From a checkpoint of a small mixture-of-experts model trained on Wikipedia.
Size: 11 layers, width 128, 19.5M parameters.
Below are experts of layer 6 (counted from 0) of a mixture-of-experts language model. Rows are named router (the router's row for the expert) and show model dimensions 0-127. Each number is 500 + 25 x the weight over its row's rms, rounded and kept within 0 to 999. Numbers have three digits each.
After each expert's rows: a language model's description of what the expert responds to. This comes from a sample of Wikipedia text that the model never trained on.

# expert 6
router:496488493491476521518525530531515509465505525496554494511486511521450517486479506543497483513522460488508497482506523513519482530458483494529491470531515501521492513493500499448493457527498546461491511470472516497481502490462514552492542547541509530474512524495460473503472521497463529457497496499482532511481544522490518490529530530506473517528504464457535519510511474533491509564462
Area units, table ends. Area units and superscripts in geography stats such as km, ^{, sq, mi, plus line-final table pipes and percent signs.

# expert 3
router:531544479537529452513498531533466498494478447501465501487510472523499453514482524537479512519498464476484463473542472473536567485486469489488499449485520501510498497499513499466472533487499560459467526466495494516499506546481507473532493539490493465521483528513482489495483494503480500461503488513519493521464539520468504472525491518471500487445521484478468520518501504514488519494490
Short word-initial consonant pieces. Word-opening pieces of common English nouns and verbs after articles or "and", such as bl(ood), k(iss), h(orses), gr(ass).

# expert 5
router:490523500501497496496494502561473546532504528474488491497500452507514500491485500484529475524481467491522517495538550541530468501509472556540569468469478492504489454542493530517476488526489471490441521461512534457525500509536509501493488443503501523520485518529494521498490468495527483490548508494515528516498517529502490527545476515499492543507510514505466521496467484523503512524518
Digits and location words. Single digits inside large numbers in census tables, vote counts and coordinates, plus location words like north, located, near, small.

# expert 31
router:531467521472520541515482504500512504487484507482466509518485519502496489437472496513484484509512499493483485503471508487498503505507500453478487438468473478468545502536505520511509528479504535473515518530478511487479460520548479521477530516537473508508492548496489438460477499514520542486532455528488464498500441486528479491514519508494533499516457489454461546517539499467483479509497
List and table breaks. Line breaks, list dashes, table-row breaks and opening quotes or brackets that start a new item in infoboxes and tables.

# expert 40
router:468534513500503426477455476474513482476506479463523501497488478487495506552465502478502498529511494488530479540484485522466516492505491475487512551535532482505519541467510508537495464493531442471511504527468457523498515504476491457463499502473484544513545498503495501515505479479497526545523484514482452547461489498536493492497552475511508491487503485507504478460504503518543486506528
Mid-word syllable pieces. Middle syllables inside longer words, such as furn-it-ure, Car-ib-bean, Christ-op-her, qual-if-iers, respons-ib-ilities.

# expert 7
router:489519469487529517523517513507520520502470519489492505479482529546493493525510484480532535520526455528460446521442501490498501523492487512526496504492490524478494515505514496436480528507476574499483474496510506532490518508468526513479486533490523478519537479527451532499492498513532511475469472495525532426493511494534496482462545477499480492464478492468491504518507471484512501563483
Capital D initials. Word-initial D and d and other capital initials, especially party tags (D), (R), PhD and names in tables, plus has, had, did.

# expert 12
router:474487503477507474507449495489508509506499504469506510515525531534488513493456479502528525484516514484499510542471532532460471484471431486453549540514513468487501472469499477453499539493521480519520502444489485493476473479503512528490541521496493507480467528494520504482476480476477485491539494475440479478534503520533525529518524540530509527484455472509515501490490499473552510520477
Mid-word fragments. Word-internal pieces like f, ub, ot, sp inside names, URLs and LaTeX, plus blank tokens before numbers in match scorelines and dates.

# expert 0
router:535490481500533487536494516459503484519479531533504508563508538503523517492534523522472433512529498510493485485506498498558509516497495448473512570492509527486486505517514524515522476539469526526492511516531490480517515501467526552541505501507541480486493535484497492485539504504499530538481524451480509542480534503501466470492474481476481528497498473516540548519511488479504502470497
Sports infobox fields. Tokens in athlete career lists and infoboxes: Medal-record headings, career-year dashes, colons, plus word-initial stems like gradu, particip, cap.

# expert 26
router:462503513508481504462487512445513470506480494526475497508517486519485486515524500462507503470509543483530490530524491465486514499507492536515484499528507502480519528510553509564479545427512440436461525479472522530474505514463501525472494495506535520518523505525522472483542511496521500483518523510482498519468500476475473505506514495487485471534481467486479513468538455468516526487480
Consonant pieces in surnames. Mid-word consonant pieces, especially b, in Germanic and other foreign surnames and places, such as Lisen-b-ee, Gusen-b-auer, Carls-b-ad.

# expert 49
router:509470478505512542516520505503491497516485515552544513498517499510486503517508504489488504503515476523440496481523485484530505528526454478487501472505532520546468510540510513467501504507463543543576528480513454458519515476494489514505479515529502493474502515470466493478503514490441513502474492504479551491471473481526483498570488528484467482484512487462491511513487519493498517446544
Word-initial letter pieces. Short lowercase or capital pieces beginning a word after the, a or and, such as l, s, b, al in ballet, latter, Archelochus.

# expert 51
router:521489497527507471474469480515485504518473471531522474511496530501533515508522501469535490468508505470559497436536486531511518460491515505533506494470482493497516471477450519517537478479486450481489503525530464522497457495497478474513524468509522481529502548549478471464494493489456518482503514498482460544512523460481520525490519523562451499489483498508521481491500461505525511504522
Digits, colons and mid-word pieces. Digits, colons and spaces in infobox fields and tables, plus mid-name pieces like ap and ast in Bud-ap-est, Y-ast-rebov.

# expert 57
router:502485473514512500538532498475458481483513521540462507491523512480541502515491508511445539529479485535451469465474464496507513468477505486485489524483505507494466479540487444434490539485510529518478507471517494462506453521485510521531521534561513505530489494511505486479476495486481498537488481501482511457485519530519493457515560503493496511494482482510528534509530512506451471505493
Re- and vowel-start pieces. Word pieces after re, dis or co prefixes and vowel pieces inside words, such as re-pe-ated, rep-ro-duced, c-e-ased, c-e-ilings.

# expert 63
router:499492485462471501459498521485524530523472540523471478482527506468476498502517508473464500488484502459547534490536522526475486528469510471460486485504516475467454503495469499477530493465450483466501472528469519506491500496490488489477475448483532511479485534524479525515446468544520519511508508462472427502501506533508489498486553507517521502549497509523492509546504511500495509513535
East Asian name syllables. Syllable endings inside Chinese, Korean and other Asian romanized names, such as Xia-o, Zh-ou, T-ang, Hong Kong.

# expert 2
router:476465523543506459504481504528462470548477531506523485515501529535493489483524496494491447506525547501483503499501500469480463525528486476530498489494521492513445503476462481456515514485459472529476507509494488492455513521479476462509478541514510498501503519519555496522489474523477513515549487506517477477536501468543474501477477491464452531493491525477551514511488528525492517489449
Name-initial syllables. Early word pieces inside personal and place names, often French or Spanish, such as Éd-ou-ard, Vald-é-s, Boca Rat-on, and Fred.

# expert 53
router:496447502458531494491475523464462550518463528518489478463472477470466524515501499480525500514507460490473467518537515517457461556518459496483496486493526474501441483528510511458504520499459472469516515495488506501449530520483512501502516505505511491464515521523471476502473495472456524442491488469505520548460497515489523533485524529499489502538488466502506510502492530511498520504474
Slavic/Hungarian letter clusters. Letters inside Polish, Hungarian, Czech and similar names after a capital, especially z, s, K, e.g. Sz-abó, Sz-czawienko, Ks-ięga.

# expert 50
router:499469508451493520476503509504451479530496530532469467479480501515513521528506486478525517468542496486458505513520498513526473481510536512483498488489459519461452476512472506491514505471494539520490476497468499492496551526510528488501461522500491461455543465512514467507445548481487457541486476471486532494531447489506502493459496452489519502535490464504519515534477517517524504505515
Linking prepositions. Prepositions and connectives before a noun phrase, such as with, to, by, after, while, including, alongside, plus table cell bars.

# expert 45
router:529505445493508553532511521505496449521481507520553538488457500501504537479501469493517510476511539523502512490470456476462470523459519497506496459551530519500503517455485486516466503512504510468500519496474463527512467492486510486546531524449515524480470489480464477484487557492479500491509471481515542527482524542515517508501531475483496549472497497528497488498508506509520543497496
Table separators and month names. Markdown table header separator rows and line-final pipes, plus month names in dates, such as January, August, |---|---|.

# expert 54
router:478513528441485502452495513474515493514464479507481500485540492458491480505533500502512490501522486508487497479547481477478490515496514490467522476518492479495489527475509536526528497453478458503500482555477546502511562478489511473537524518483526530492501528458478482445498455489512501474499551504469500514520475513512530508518452521461480476479463504479546486494520489492491543467464
Name pieces, titles. Middle pieces of foreign personal names, especially Slavic ones like Aleksand-ar, Grig-ory, plus the, by, President, Governor in succession lists.